config = dict(
    n_layer=12,
    d_model=384,
    n_experts=16,
    experts_per_token=2,
    d_expert=128,
    d_shared_expert=256,
    activation='clamped_swiglu',
    moe_layers=[0, 1, 2, 3, 4, 5, 6, 7, 8, 9, 10, 11],
    router_score='softmax',
    normalize_top_k=True,
    routed_scale=1.0,
    balance_loss=0.0027,
    balance_bias=True,
    router_noise=0.1,
    router_logit_norm=2.0,
    init_std_router=0.0363,
    lr_router=0.00104,
    n_head=3,
    n_kv_head=1,
    head_dim=128,
    vocab_size=49491,
    norm='rmsnorm',
    norm_place='pre',
    norm_eps=1e-05,
    positions='rope',
    rope_base=10000.0,
    rope_fraction=1.0,
    qk_norm=False,
    attn_scale=0.0884,
    tie_embeddings=True,
    parallel_block=False,
    init='normal',
    init_std_qkv=0.0628,
    init_std_o=0.0628,
    init_std_up=0.0628,
    init_std_down=0.0385,
    optimizer='adamw',
    lr=0.00054,
    beta1=0.9,
    beta2=0.98,
    weight_decay=0.18,
    lr_head=0.00357,
    grad_clip=2.0,
    warmup_steps=373,
    schedule='wsd',
    decay_fraction=0.446,
    decay_shape='linear',
    final_lr_fraction=0.0,
    batch_tokens=32768,
    seq_len=1024,
    doc_mask=True,
    train_tokens=347000000,
    steps=10590,
    dataset='wikipedia_en',
)
Below are experts of layer 6 (counted from 0) of a mixture-of-experts language model. Rows are named router (the router's row for the expert), gate (a neuron's input weights, with its number), up (a neuron's input weights, with its number) and show model dimensions 96-191. Each number is 200 + 40 x the weight over its row's rms, rounded and kept within 0 to 999.
After each expert's rows: "gets" lists some tokens that make up at least twice as much of what it gets as of all text. This comes from a sample of Wikipedia text that the model never trained on. Tokens count by the router's weight.

# expert 4
router,147,209,148,189,228,155,245,247,158,223,218,204,284,250,292,172,238,163,228,149,218,194,240,207,163,219,233,149,180,214,212,251,200,142,155,235,207,190,181,146,254,206,154,232,198,253,225,220,143,224,271,180,212,137,221,197,227,186,232,231,256,176,176,193,235,193,233,179,165,202,240,239,192,274,228,190,210,225,220,123,212,209,200,235,177,210,131,217,187,279,252,257,134,225,200,164
gate5,226,153,176,194,217,186,161,186,165,162,197,262,202,191,175,208,167,273,268,181,162,216,230,265,189,209,184,235,197,220,176,189,259,205,146,234,212,196,224,246,204,146,202,199,216,232,282,190,215,188,201,212,198,286,157,248,255,202,151,284,211,184,195,174,268,165,194,199,268,209,190,179,199,157,204,229,211,171,181,178,183,216,197,201,202,231,125,226,198,184,208,145,222,161,199,117
up5,172,186,186,165,259,187,246,212,204,164,168,209,273,211,208,132,187,221,247,202,144,212,269,274,183,263,167,242,169,256,154,232,189,218,127,262,217,193,179,263,234,156,198,243,239,203,222,259,186,229,187,149,168,237,134,227,182,201,243,200,184,179,243,219,205,206,169,257,275,185,202,172,193,138,200,177,183,239,244,261,176,237,190,288,257,243,183,177,197,234,243,201,213,185,281,105
gate6,234,84,244,164,195,242,238,180,182,130,225,184,239,189,211,226,156,207,187,235,202,226,196,125,239,182,162,204,201,163,204,238,268,166,210,210,245,192,194,201,182,179,272,194,248,181,188,195,172,196,169,215,182,192,234,178,205,220,222,162,185,155,185,139,157,179,256,221,217,192,159,189,232,266,160,246,223,216,203,231,272,204,237,193,221,196,220,155,155,56,186,220,178,240,340,253
up6,178,190,199,224,143,213,185,217,192,255,134,229,160,268,239,203,164,224,218,168,209,227,219,195,147,145,171,193,209,156,253,158,226,205,160,213,274,191,212,190,226,152,152,227,125,163,228,198,206,213,281,229,228,224,200,260,213,246,200,227,187,168,160,207,148,187,200,216,170,267,171,200,243,196,139,202,184,125,148,258,202,166,203,78,155,240,194,270,268,137,196,263,180,259,224,242
gets: " ", "–", "10", "12", "20", "11"

# expert 11
router,168,156,189,220,224,170,242,197,243,174,189,201,209,175,199,264,220,275,277,193,258,291,230,132,200,219,165,144,241,148,201,179,161,189,207,168,215,231,155,238,258,234,224,232,245,163,273,175,217,226,181,181,134,218,220,262,241,191,222,173,244,169,219,206,209,203,230,179,173,250,243,163,211,185,156,207,161,225,237,180,169,216,261,239,224,227,206,200,247,196,262,201,239,268,247,249
gate0,161,249,166,213,195,193,148,266,148,277,285,197,245,197,230,124,158,229,241,238,183,224,197,182,268,172,173,215,157,187,214,234,254,212,151,233,138,164,166,217,139,293,147,177,226,190,215,219,198,202,224,141,252,241,197,214,227,198,195,211,189,183,236,239,253,162,191,185,187,163,289,213,164,196,214,189,184,182,199,212,218,115,181,191,207,247,141,212,211,220,165,157,264,217,183,202
up0,144,246,254,280,158,218,230,232,179,162,224,180,148,195,174,75,208,224,172,219,260,161,232,207,139,160,208,119,248,144,205,171,262,215,232,223,122,254,199,135,215,176,184,164,171,193,204,220,163,140,143,187,308,212,189,224,163,245,166,165,154,188,246,143,174,184,148,248,194,207,191,119,249,193,191,222,186,154,224,207,255,229,271,221,159,183,134,169,167,192,199,264,174,175,211,262
gate1,145,208,167,220,185,134,197,161,144,247,236,228,148,221,151,195,264,167,248,168,151,160,168,220,173,231,240,239,129,222,226,184,238,235,235,298,157,184,178,160,251,153,238,160,262,195,154,154,188,185,215,230,200,191,149,213,234,221,187,233,273,95,175,234,204,171,191,247,203,232,232,206,177,206,221,193,183,177,152,215,323,196,239,207,213,182,241,151,188,177,178,170,141,234,122,108
up1,290,181,214,160,149,175,189,140,256,211,203,127,219,137,219,146,141,214,165,185,245,134,198,239,167,198,176,212,145,204,147,237,238,242,229,194,190,154,238,260,124,165,178,194,169,198,205,232,193,189,143,197,234,237,186,271,151,186,190,171,188,240,236,222,130,122,176,286,226,201,241,233,173,168,283,264,163,244,166,168,243,176,188,202,164,193,166,269,202,212,209,239,131,171,230,203
gets: " the", " a", " The", "'s", " his", "The"

# expert 7
router,252,178,266,260,139,194,183,222,269,244,228,204,190,210,193,238,137,186,192,168,236,243,260,216,118,181,203,235,160,213,177,257,213,248,179,174,168,240,192,183,258,155,114,201,193,232,197,238,157,211,159,188,185,208,160,210,218,191,204,223,280,156,220,158,193,234,215,152,202,258,302,177,215,144,199,182,283,263,245,204,197,220,237,225,266,136,218,157,212,206,205,195,256,162,149,232
gate5,184,155,65,149,243,211,214,299,235,161,180,227,255,279,223,189,228,184,112,168,181,220,227,241,196,169,132,205,252,272,178,117,199,196,182,189,290,251,208,236,201,269,193,210,185,174,193,228,232,221,200,304,208,238,186,260,138,223,180,193,191,144,267,189,206,267,140,239,221,188,194,151,247,199,217,181,167,200,190,174,257,169,200,84,172,152,167,181,198,183,218,207,199,179,189,150
up5,149,212,141,145,209,218,146,260,273,137,260,174,237,234,288,251,233,160,164,220,177,216,169,222,192,180,151,195,231,252,277,158,202,164,177,248,197,239,199,172,226,199,115,220,103,262,200,258,243,261,204,222,206,198,193,266,203,259,161,186,248,170,272,210,193,270,207,141,136,207,247,219,156,212,226,202,186,230,230,198,223,180,154,169,161,154,222,193,156,163,188,258,169,250,165,161
gate6,147,268,194,183,136,213,163,257,217,229,212,189,142,186,180,202,171,220,192,194,216,173,207,183,208,191,199,274,304,222,281,207,219,216,178,271,189,183,185,285,177,239,190,267,217,236,195,254,153,168,204,287,229,153,260,224,185,216,266,139,259,196,214,194,262,186,190,199,195,242,153,119,260,270,178,169,221,225,159,225,193,196,184,228,224,261,110,167,256,217,233,213,219,210,239,220
up6,175,213,176,206,148,208,226,211,204,159,217,161,158,142,184,192,218,205,180,190,183,193,170,245,184,133,191,218,238,170,195,124,260,166,117,211,165,237,219,209,170,164,204,173,227,210,229,255,219,92,208,138,248,202,225,163,179,191,206,99,163,229,187,202,200,170,193,195,196,158,175,203,189,229,142,155,166,189,177,182,221,169,262,188,271,213,111,206,249,246,203,183,240,190,154,115
gets: "0", "1", "2", "4", "6", "3"

# expert 1
router,241,186,190,144,231,218,151,170,261,165,227,277,202,286,165,182,211,200,269,165,236,253,153,171,170,179,249,193,215,174,191,234,186,251,176,153,241,179,215,125,184,195,232,165,247,175,202,104,145,236,199,173,197,188,128,182,277,202,116,218,215,207,185,205,196,229,208,94,302,186,259,207,142,201,175,204,232,241,205,164,183,215,137,214,173,131,201,199,191,195,150,231,199,222,237,253
gate5,174,249,290,159,175,196,145,180,262,165,211,232,186,217,184,297,211,226,228,233,271,154,319,160,223,182,159,218,236,161,180,153,206,191,203,226,175,190,240,299,272,184,159,237,224,190,218,285,195,232,213,173,165,224,208,176,170,249,213,267,231,201,173,181,178,110,273,190,212,226,169,233,203,119,216,219,218,178,144,194,142,238,218,226,244,184,207,245,166,190,165,203,239,216,188,153
up5,140,178,113,230,131,161,177,193,207,245,166,191,199,152,234,197,203,206,245,188,158,166,224,198,160,172,277,227,241,58,167,165,205,241,276,276,155,186,226,85,246,268,203,155,178,221,201,229,239,156,189,146,226,209,220,215,269,199,196,241,119,164,188,193,189,210,174,241,223,224,185,235,178,209,131,206,161,174,118,161,158,187,251,233,202,181,229,188,192,140,231,193,161,163,224,232
gate6,190,245,207,250,167,271,212,282,239,172,173,232,197,252,207,202,294,112,175,206,267,196,277,156,242,199,233,247,158,266,214,198,265,151,224,178,231,248,215,187,200,186,276,129,189,246,123,188,148,249,195,185,144,235,272,199,186,182,241,233,211,229,204,225,200,321,143,227,209,145,193,129,123,250,219,142,210,201,209,257,232,199,214,289,175,183,184,160,307,193,144,226,168,128,242,211
up6,242,230,132,302,181,241,205,193,181,175,215,171,188,222,132,197,153,155,174,175,217,185,227,203,203,202,203,231,237,228,187,250,190,213,164,213,177,209,240,252,224,135,126,198,135,225,201,199,209,212,183,238,170,210,262,146,202,108,193,175,156,192,196,238,121,225,107,240,245,198,214,194,145,198,265,190,162,188,190,222,209,239,267,225,216,206,207,188,170,298,99,180,163,214,185,165
gets: "\n", " |\n", ")\n", ".\n", "\n\n", ".\n\n"

# expert 12
router,236,263,118,203,149,264,237,153,130,260,177,193,203,170,159,141,193,182,209,171,156,143,191,208,200,231,192,186,213,303,199,207,262,226,205,256,250,195,200,175,172,189,177,170,210,177,134,236,248,189,164,259,184,193,193,209,182,161,192,266,181,255,154,131,205,130,234,249,161,223,182,153,231,192,232,251,121,177,227,207,220,141,194,189,140,171,183,230,175,204,177,187,145,205,206,170
gate0,161,186,205,200,172,202,290,173,195,215,207,242,180,154,199,169,125,205,194,211,214,221,308,183,204,165,199,256,204,230,199,191,231,285,166,151,241,233,219,113,210,232,153,221,217,212,188,238,170,225,227,235,180,173,228,194,170,135,154,177,168,159,302,173,300,222,207,113,194,204,178,211,207,138,244,218,307,204,171,164,224,217,151,175,169,171,237,193,180,205,210,192,267,148,233,215
up0,186,168,239,193,188,211,149,206,238,247,225,245,165,172,135,199,200,204,242,248,220,148,263,199,181,210,154,203,170,165,146,212,184,225,227,227,210,254,222,222,197,169,227,154,177,264,167,148,240,236,225,208,268,240,169,182,199,179,234,146,212,231,192,249,232,191,174,187,248,194,223,207,160,198,248,164,145,174,252,216,178,175,153,197,190,205,273,202,229,211,239,149,220,156,199,140
gate1,169,125,158,186,128,199,253,234,195,225,192,188,201,225,164,194,236,194,182,109,269,130,161,220,191,229,159,207,269,229,254,269,153,218,188,173,161,208,198,172,238,176,126,162,224,158,194,241,200,215,192,193,156,186,199,166,222,185,252,219,201,173,204,195,230,186,209,215,234,235,380,154,204,245,183,178,123,175,229,201,226,169,242,257,226,222,205,204,198,289,241,146,172,116,164,226
up1,186,188,167,176,186,251,289,203,233,249,211,190,225,168,181,172,205,218,276,120,145,215,217,201,242,223,250,157,168,214,238,220,238,257,204,192,79,208,224,209,211,128,139,224,155,149,207,226,268,211,195,192,156,196,230,183,215,185,137,241,186,228,188,211,277,280,139,153,219,188,231,126,236,194,166,257,133,175,135,249,208,158,136,225,258,201,227,157,207,224,185,57,169,189,165,303
gets: ".", ".\n\n", " \"", "==", " he", " it"

# expert 8
router,127,223,205,181,220,133,206,260,205,158,178,219,149,166,248,243,188,189,220,162,223,202,156,163,188,147,183,155,179,192,136,241,158,133,238,192,184,222,229,201,197,110,202,188,148,210,285,165,141,227,123,158,170,201,213,316,161,225,257,145,141,191,224,137,213,178,242,248,192,231,176,202,260,213,209,196,170,233,273,202,295,130,175,243,224,190,175,214,242,204,199,178,215,229,198,152
gate5,234,206,155,242,195,240,229,220,203,299,177,194,193,249,231,180,185,204,174,181,186,244,204,210,270,187,237,299,172,186,230,185,249,221,173,216,171,272,207,157,231,200,197,214,135,203,181,228,248,117,198,164,291,205,187,258,236,189,204,144,199,262,166,191,177,169,181,264,199,175,200,190,181,238,205,203,202,170,253,210,126,178,238,226,166,173,169,193,240,141,234,167,221,195,210,120
up5,188,214,212,196,181,196,204,215,218,186,207,234,244,213,208,252,234,225,176,225,227,206,162,169,124,149,156,268,204,143,257,172,202,283,316,225,143,232,205,187,224,261,164,221,172,234,200,221,141,211,169,171,196,196,171,215,260,231,191,272,267,226,224,205,188,180,115,119,204,237,209,210,188,218,219,153,193,202,239,144,196,147,173,155,186,197,187,220,176,176,205,179,160,145,203,201
gate6,279,184,188,200,129,167,148,222,203,151,236,197,157,168,234,200,237,274,191,154,215,237,215,198,175,97,193,201,190,235,201,154,219,220,215,205,136,166,150,265,201,215,213,175,191,166,233,244,159,207,204,204,272,214,279,233,177,191,162,179,179,214,193,113,164,266,180,213,264,157,199,119,204,170,237,248,163,167,190,234,226,207,178,148,271,255,200,251,194,202,206,234,156,192,239,206
up6,183,197,139,199,169,169,202,189,177,265,245,214,176,222,226,218,248,239,215,151,194,118,266,186,262,156,219,223,175,99,202,178,242,212,218,185,183,221,221,245,275,217,147,188,215,212,250,206,127,254,212,178,159,162,257,168,197,207,254,133,187,203,256,177,218,244,212,199,214,203,122,131,116,247,179,221,155,238,156,151,272,189,230,166,226,223,86,228,221,245,188,272,222,196,305,213
gets: "20", "19", " ", " (", "18", " University"

# expert 15
router,205,193,241,190,212,167,223,201,183,202,124,190,154,217,221,205,216,215,200,243,212,160,219,219,218,196,168,237,121,144,164,150,172,222,251,167,229,151,136,221,244,169,124,240,215,233,260,215,290,184,259,239,229,188,166,210,240,192,179,245,169,168,122,178,201,197,192,180,288,206,146,124,258,242,216,177,163,179,164,136,189,160,191,254,263,217,184,205,174,147,239,186,167,219,144,215
gate5,170,187,243,269,208,206,265,204,248,239,205,188,159,192,116,122,207,221,194,190,212,178,173,193,143,168,175,201,209,167,218,207,233,288,133,283,215,211,144,247,217,178,191,275,187,233,222,182,125,179,223,225,204,214,176,223,236,196,97,192,203,201,217,177,151,262,211,219,165,261,201,255,196,188,308,207,133,179,176,250,248,239,207,211,223,242,107,161,214,197,218,220,227,222,242,218
up5,272,276,165,253,176,247,206,197,108,279,172,151,154,185,184,182,178,198,195,193,179,169,197,201,257,159,183,150,288,188,208,306,242,216,187,250,217,250,230,278,187,333,225,211,194,165,250,243,248,222,206,161,208,180,178,217,263,181,223,170,142,234,217,208,191,239,193,161,223,259,186,154,185,145,202,164,252,262,262,249,226,159,160,227,124,223,236,191,220,176,212,130,189,163,180,208
gate6,222,161,166,183,192,186,268,210,186,182,206,214,210,205,245,184,169,232,276,192,143,220,138,195,149,211,200,199,170,199,295,203,186,226,164,246,178,259,164,171,182,232,173,218,193,197,159,221,195,181,169,160,157,197,159,180,177,268,190,150,259,98,186,224,207,270,192,250,212,187,226,257,178,221,179,134,197,199,171,203,190,187,265,142,227,259,205,157,180,210,195,206,187,185,157,123
up6,180,213,174,200,186,212,260,229,240,228,244,183,237,208,175,212,252,202,174,223,197,249,230,225,308,212,240,175,170,240,165,193,242,202,168,131,118,181,250,204,201,193,288,254,207,208,186,154,183,250,169,163,144,166,129,208,134,194,197,176,170,245,211,215,183,237,209,209,223,272,190,184,174,172,150,153,211,231,166,204,231,229,225,232,203,141,213,245,273,240,228,202,209,186,189,157
gets: " |", " (", "-", " |\n", ":", " –"

# expert 3
router,155,191,202,225,310,212,230,183,219,148,242,252,162,178,251,206,202,203,155,275,193,254,243,267,196,242,156,234,109,199,159,137,160,132,218,203,252,198,116,185,181,215,235,228,238,257,202,159,165,172,288,161,228,207,194,205,196,151,227,192,191,177,263,212,122,225,161,223,230,236,250,191,159,125,267,138,107,166,152,198,190,206,161,177,198,166,219,149,228,160,206,212,171,183,177,161
gate5,223,155,150,193,148,216,251,182,102,305,146,252,264,200,183,196,179,209,249,152,220,225,205,180,129,206,209,159,212,190,167,245,224,152,171,173,172,208,225,190,225,267,216,189,207,191,152,223,197,204,207,188,221,272,228,211,230,179,189,170,134,169,173,241,225,123,189,241,211,238,282,176,168,185,181,222,265,112,205,146,198,115,233,248,146,203,253,211,267,172,153,195,158,162,218,85
up5,235,199,202,238,206,214,186,192,163,207,125,142,211,243,202,146,260,145,171,166,169,156,174,181,294,200,271,133,198,204,258,165,303,255,180,211,197,240,226,177,195,169,183,203,149,199,198,208,198,194,208,254,251,258,207,178,228,292,232,134,196,178,204,297,260,277,209,239,234,178,209,185,121,184,175,211,175,149,241,204,241,183,263,269,197,178,213,209,220,267,190,193,138,163,210,174
gate6,205,204,245,229,236,200,239,238,254,142,270,186,137,230,272,221,238,239,248,198,197,213,159,262,153,159,237,190,261,202,250,160,245,257,245,237,248,194,247,164,231,135,204,205,228,234,182,174,231,193,191,194,229,217,147,144,223,183,106,141,197,203,230,176,193,152,169,235,230,187,163,223,179,193,226,127,233,156,224,103,206,186,207,150,104,235,202,146,178,192,218,248,161,256,150,208
up6,219,265,185,241,239,191,186,201,243,242,159,104,168,193,242,221,270,172,173,146,220,254,211,204,195,185,152,125,204,310,238,185,271,245,215,157,180,198,230,180,268,226,253,143,166,160,216,221,217,173,182,135,254,231,146,203,250,191,216,238,197,208,185,125,169,218,205,197,172,197,131,241,174,174,155,140,254,203,191,213,224,194,267,137,195,218,212,181,194,194,215,180,250,191,156,126
gets: ":", "-", " of", ")", "=", " /"

# expert 13
router,214,260,219,214,187,163,281,143,263,205,294,175,144,198,184,209,112,204,217,181,176,204,215,114,102,142,195,65,234,260,269,203,211,181,179,176,195,171,238,230,200,242,184,258,244,128,209,195,222,223,201,130,173,126,111,169,130,221,217,158,219,170,216,210,202,228,250,171,189,127,214,245,147,197,168,179,224,183,225,215,187,205,236,190,222,208,233,178,249,227,177,311,238,180,217,217
gate0,238,213,163,162,237,171,208,191,230,172,122,76,252,221,234,251,173,181,220,181,188,202,200,102,169,195,143,159,195,167,177,198,294,126,293,187,222,174,135,238,133,154,239,256,164,242,215,195,285,188,195,211,232,201,202,168,204,161,261,223,172,180,178,183,198,277,191,263,220,236,130,165,176,158,237,155,233,152,237,170,213,187,141,194,211,196,126,214,280,202,172,135,197,204,134,200
up0,253,64,142,186,186,166,187,239,226,166,154,132,204,223,190,234,160,252,195,197,184,210,213,137,161,138,295,133,139,259,212,294,200,208,201,272,248,151,218,195,161,189,189,269,156,158,249,215,210,220,244,184,139,184,184,220,197,231,270,215,174,150,184,238,202,177,141,205,241,194,199,162,194,251,201,277,191,199,215,197,220,191,247,228,258,133,234,226,126,228,272,159,205,215,257,192
gate1,201,194,208,270,208,246,182,132,204,144,142,164,154,164,232,180,182,176,238,196,154,229,248,233,167,263,257,244,236,206,262,189,220,137,248,245,269,168,197,170,189,204,211,166,165,263,187,147,341,168,247,274,109,228,236,145,203,206,167,190,160,178,195,244,145,231,242,167,203,194,177,118,249,127,295,241,193,162,243,173,191,261,155,256,244,223,203,246,117,185,165,181,110,232,182,158
up1,232,229,232,262,282,168,213,176,190,298,229,189,185,186,158,149,218,231,264,212,215,174,187,204,235,139,167,111,193,219,199,135,252,195,200,199,218,160,206,199,236,215,167,143,146,209,238,133,167,228,205,195,208,248,229,251,285,194,191,173,173,192,239,117,253,170,259,216,184,249,228,231,177,285,225,139,212,117,204,235,154,261,194,206,229,207,238,197,226,247,195,202,207,210,248,184
gets: "0", "1", "2", "3", "\"", ")"

# expert 6
router,199,204,215,167,213,217,210,191,204,191,175,179,220,95,157,164,201,235,158,211,145,194,199,202,220,179,130,203,255,213,288,281,273,186,200,226,180,190,178,216,146,221,221,225,183,148,237,249,249,228,202,217,233,196,197,155,165,234,203,218,194,210,187,230,166,216,177,215,191,160,129,206,205,205,210,258,224,167,172,252,213,236,305,210,201,236,260,188,231,166,261,152,157,169,244,169
gate5,177,98,187,188,205,204,135,216,197,213,216,221,122,187,226,217,172,170,239,217,181,175,145,276,191,179,196,208,255,257,131,171,205,293,277,173,172,134,266,237,229,161,179,216,152,140,143,224,245,200,157,169,191,180,265,188,166,200,214,98,233,246,184,231,246,230,256,186,182,201,182,226,215,238,174,190,208,274,189,147,156,183,197,133,165,231,221,158,128,254,244,230,194,242,228,262
up5,225,201,199,242,210,196,207,229,216,259,162,189,176,193,233,162,277,145,202,134,150,237,202,75,230,217,194,258,68,159,199,241,248,216,174,168,203,270,180,170,220,166,192,176,279,221,180,234,208,185,249,212,203,199,113,224,192,255,140,195,137,139,207,188,164,174,175,182,241,192,207,170,178,199,220,159,256,176,204,197,202,187,230,208,231,217,178,213,260,115,147,202,239,161,167,245
gate6,239,203,265,191,196,230,195,280,288,276,160,201,151,157,221,154,294,242,157,153,204,204,260,140,175,198,143,171,179,167,193,127,228,275,258,217,249,238,179,164,152,195,205,111,268,277,209,214,189,123,199,205,165,257,238,192,253,190,200,229,157,239,274,240,161,310,175,170,236,161,167,140,215,201,244,210,275,158,274,192,148,203,184,216,210,187,207,144,247,277,192,176,173,234,236,219
up6,190,251,255,194,211,136,179,227,216,241,255,168,221,187,232,164,231,195,223,167,206,159,252,130,143,213,181,160,148,175,224,159,223,177,220,144,192,279,205,301,166,166,238,189,261,154,157,271,248,228,268,177,159,221,242,178,209,150,222,190,202,206,200,248,178,257,196,101,192,171,145,212,151,193,238,228,250,226,202,196,167,248,186,194,271,213,227,138,165,218,200,178,189,167,219,142
gets: " and", " to", " or", " also", " first", " is"

# expert 10
router,207,115,226,157,172,206,187,143,144,188,179,205,160,176,179,182,250,217,116,276,216,198,220,194,284,191,156,253,227,102,177,111,238,241,184,97,86,219,238,263,121,210,231,251,214,137,187,178,251,221,303,209,181,259,303,233,259,173,206,178,202,264,253,211,215,223,178,185,225,143,140,172,231,191,122,230,181,139,170,209,177,211,172,152,139,290,205,198,261,174,173,219,165,199,190,173
gate5,268,161,239,180,151,248,153,158,149,167,221,242,234,238,218,247,204,223,171,151,192,170,171,211,200,223,111,159,246,188,248,216,195,213,200,158,177,150,251,195,118,162,180,175,201,170,160,234,152,196,171,142,192,128,195,195,259,170,133,174,188,177,154,162,192,248,252,198,132,231,180,295,168,239,213,217,216,179,165,156,201,182,218,176,141,226,247,173,189,234,165,184,226,198,158,215
up5,212,248,194,202,237,93,229,243,198,117,187,187,237,164,200,155,160,244,272,183,178,147,184,135,158,196,201,138,177,130,206,197,217,177,232,173,156,184,231,156,184,197,279,245,187,194,158,145,228,178,243,130,185,194,181,188,161,207,309,221,224,163,152,240,255,185,162,178,193,197,145,248,258,195,184,189,153,206,244,164,202,182,271,184,203,232,164,209,165,269,173,146,216,179,167,191
gate6,184,195,220,265,230,175,162,199,210,146,207,178,219,136,247,274,155,247,137,234,215,146,227,238,188,127,147,154,223,197,197,159,184,212,174,239,174,136,220,242,148,239,128,215,201,176,135,88,184,179,193,239,237,185,176,241,200,192,209,164,266,302,246,170,250,281,188,200,206,158,229,213,249,178,196,211,181,196,227,212,212,244,159,215,239,178,155,249,258,173,185,223,228,182,207,208
up6,189,141,243,236,224,148,164,234,178,213,193,167,175,186,214,116,175,167,215,191,282,86,249,237,224,161,147,188,231,194,166,271,201,177,139,196,163,188,237,169,226,215,173,202,193,171,183,223,182,236,139,220,256,209,170,209,133,214,145,174,230,209,252,198,156,166,148,232,247,134,230,133,172,218,202,133,155,180,199,137,229,201,221,139,209,130,192,178,263,212,266,246,245,183,199,104
gets: ",", " of", " in", " by", " with", " for"

# expert 0
router,216,239,145,168,223,204,141,233,153,262,177,183,218,173,168,145,204,182,140,283,174,89,170,167,230,237,217,229,219,185,191,144,180,221,230,148,218,259,176,216,198,219,218,211,167,174,155,212,260,205,193,270,251,222,259,213,173,185,275,130,152,191,240,235,157,179,156,261,196,207,189,186,255,208,211,242,168,141,191,232,187,173,203,169,145,228,264,217,173,216,200,182,188,223,256,158
gate5,163,210,274,267,166,226,190,223,244,217,123,231,217,178,137,185,235,296,201,192,153,215,271,249,232,202,229,195,113,186,215,193,214,188,169,195,228,179,262,193,171,196,155,215,203,226,290,212,214,245,254,176,172,255,182,239,234,146,226,257,166,146,193,223,204,191,198,219,208,236,189,209,166,148,193,144,246,175,195,246,218,171,239,200,240,292,102,169,161,165,226,179,181,185,226,171
up5,265,201,232,207,262,214,213,152,201,257,116,158,157,167,255,207,222,230,236,154,147,262,211,166,179,155,212,150,236,178,204,215,246,206,148,235,145,201,194,225,213,184,165,172,161,216,227,200,146,153,144,215,154,128,208,189,236,78,158,130,221,169,180,113,160,150,166,171,142,219,206,203,249,154,277,194,200,185,253,240,163,191,204,168,103,136,227,173,181,211,181,229,158,217,238,262
gate6,202,133,174,150,203,127,156,193,173,233,185,207,148,136,156,167,180,214,203,173,160,199,192,265,137,260,136,138,178,231,276,189,280,194,141,161,169,235,250,223,232,216,120,216,212,219,202,185,297,233,139,232,160,177,201,206,111,168,186,250,230,193,189,215,205,245,203,216,265,179,208,225,222,166,211,188,176,273,254,184,221,207,128,127,188,233,202,198,170,207,166,167,168,131,235,209
up6,222,174,172,210,236,199,213,238,168,150,161,205,182,258,249,131,244,167,213,198,212,243,190,128,193,240,197,162,192,206,131,259,171,227,131,192,294,207,197,160,206,177,233,228,231,238,169,145,238,196,255,185,231,268,161,190,179,265,145,234,204,175,154,176,264,208,187,261,183,180,279,211,162,190,276,168,229,125,255,261,173,220,212,223,234,150,133,220,215,178,135,209,172,198,156,158
gets: ",", " in", " was", " is", " as", " at"

# expert 9
router,254,156,188,288,181,231,133,246,195,216,85,177,130,183,210,225,207,165,269,231,190,202,235,171,224,211,213,299,254,158,206,157,155,212,164,206,217,238,181,272,222,238,173,131,208,179,136,253,294,268,147,270,233,164,155,177,203,140,167,200,275,128,208,152,193,171,216,271,148,212,240,212,194,267,257,178,173,241,220,191,180,189,172,232,145,258,227,169,189,227,186,200,214,145,230,258
gate0,186,196,234,143,231,192,217,253,161,172,147,235,141,244,140,249,149,211,193,166,190,204,153,170,179,176,236,118,150,206,224,142,152,230,178,233,192,181,214,269,243,191,197,190,219,291,208,214,175,248,212,176,234,223,206,174,198,212,189,185,110,240,229,111,201,224,145,234,242,221,219,158,267,191,210,188,162,174,248,198,220,210,197,152,205,182,235,162,185,190,149,151,215,182,150,227
up0,285,102,212,275,215,226,201,174,143,220,153,123,153,244,211,214,156,196,249,218,236,205,112,214,165,218,212,259,234,222,210,164,146,274,149,218,199,212,147,282,235,244,177,213,155,248,170,286,164,208,232,239,254,124,229,196,237,168,258,171,163,160,172,192,256,244,127,165,223,214,169,177,235,192,143,206,145,208,203,168,249,239,230,165,213,238,169,159,284,154,267,155,206,278,231,233
gate1,247,142,249,200,215,205,133,203,252,195,155,169,257,173,192,184,174,180,202,218,217,144,236,207,215,161,113,239,209,201,229,221,165,167,179,246,148,163,218,168,169,222,176,171,201,257,170,237,218,177,220,212,201,234,207,198,277,171,145,207,173,260,143,260,205,135,228,173,207,229,206,154,191,209,233,183,245,164,244,179,228,305,262,204,212,242,310,234,241,220,228,262,260,280,182,191
up1,273,235,277,218,248,197,184,133,186,234,202,157,221,228,249,299,242,222,203,182,165,178,256,263,171,190,168,204,289,113,244,153,185,189,169,265,192,197,227,134,260,170,190,175,210,272,164,285,229,213,177,194,145,169,167,87,244,165,213,275,161,221,165,273,174,236,189,161,220,238,186,223,204,111,237,213,202,225,182,205,179,277,223,234,187,217,244,167,144,220,225,174,152,244,219,198
gets: " |", "|", " that", ";", " which", " who"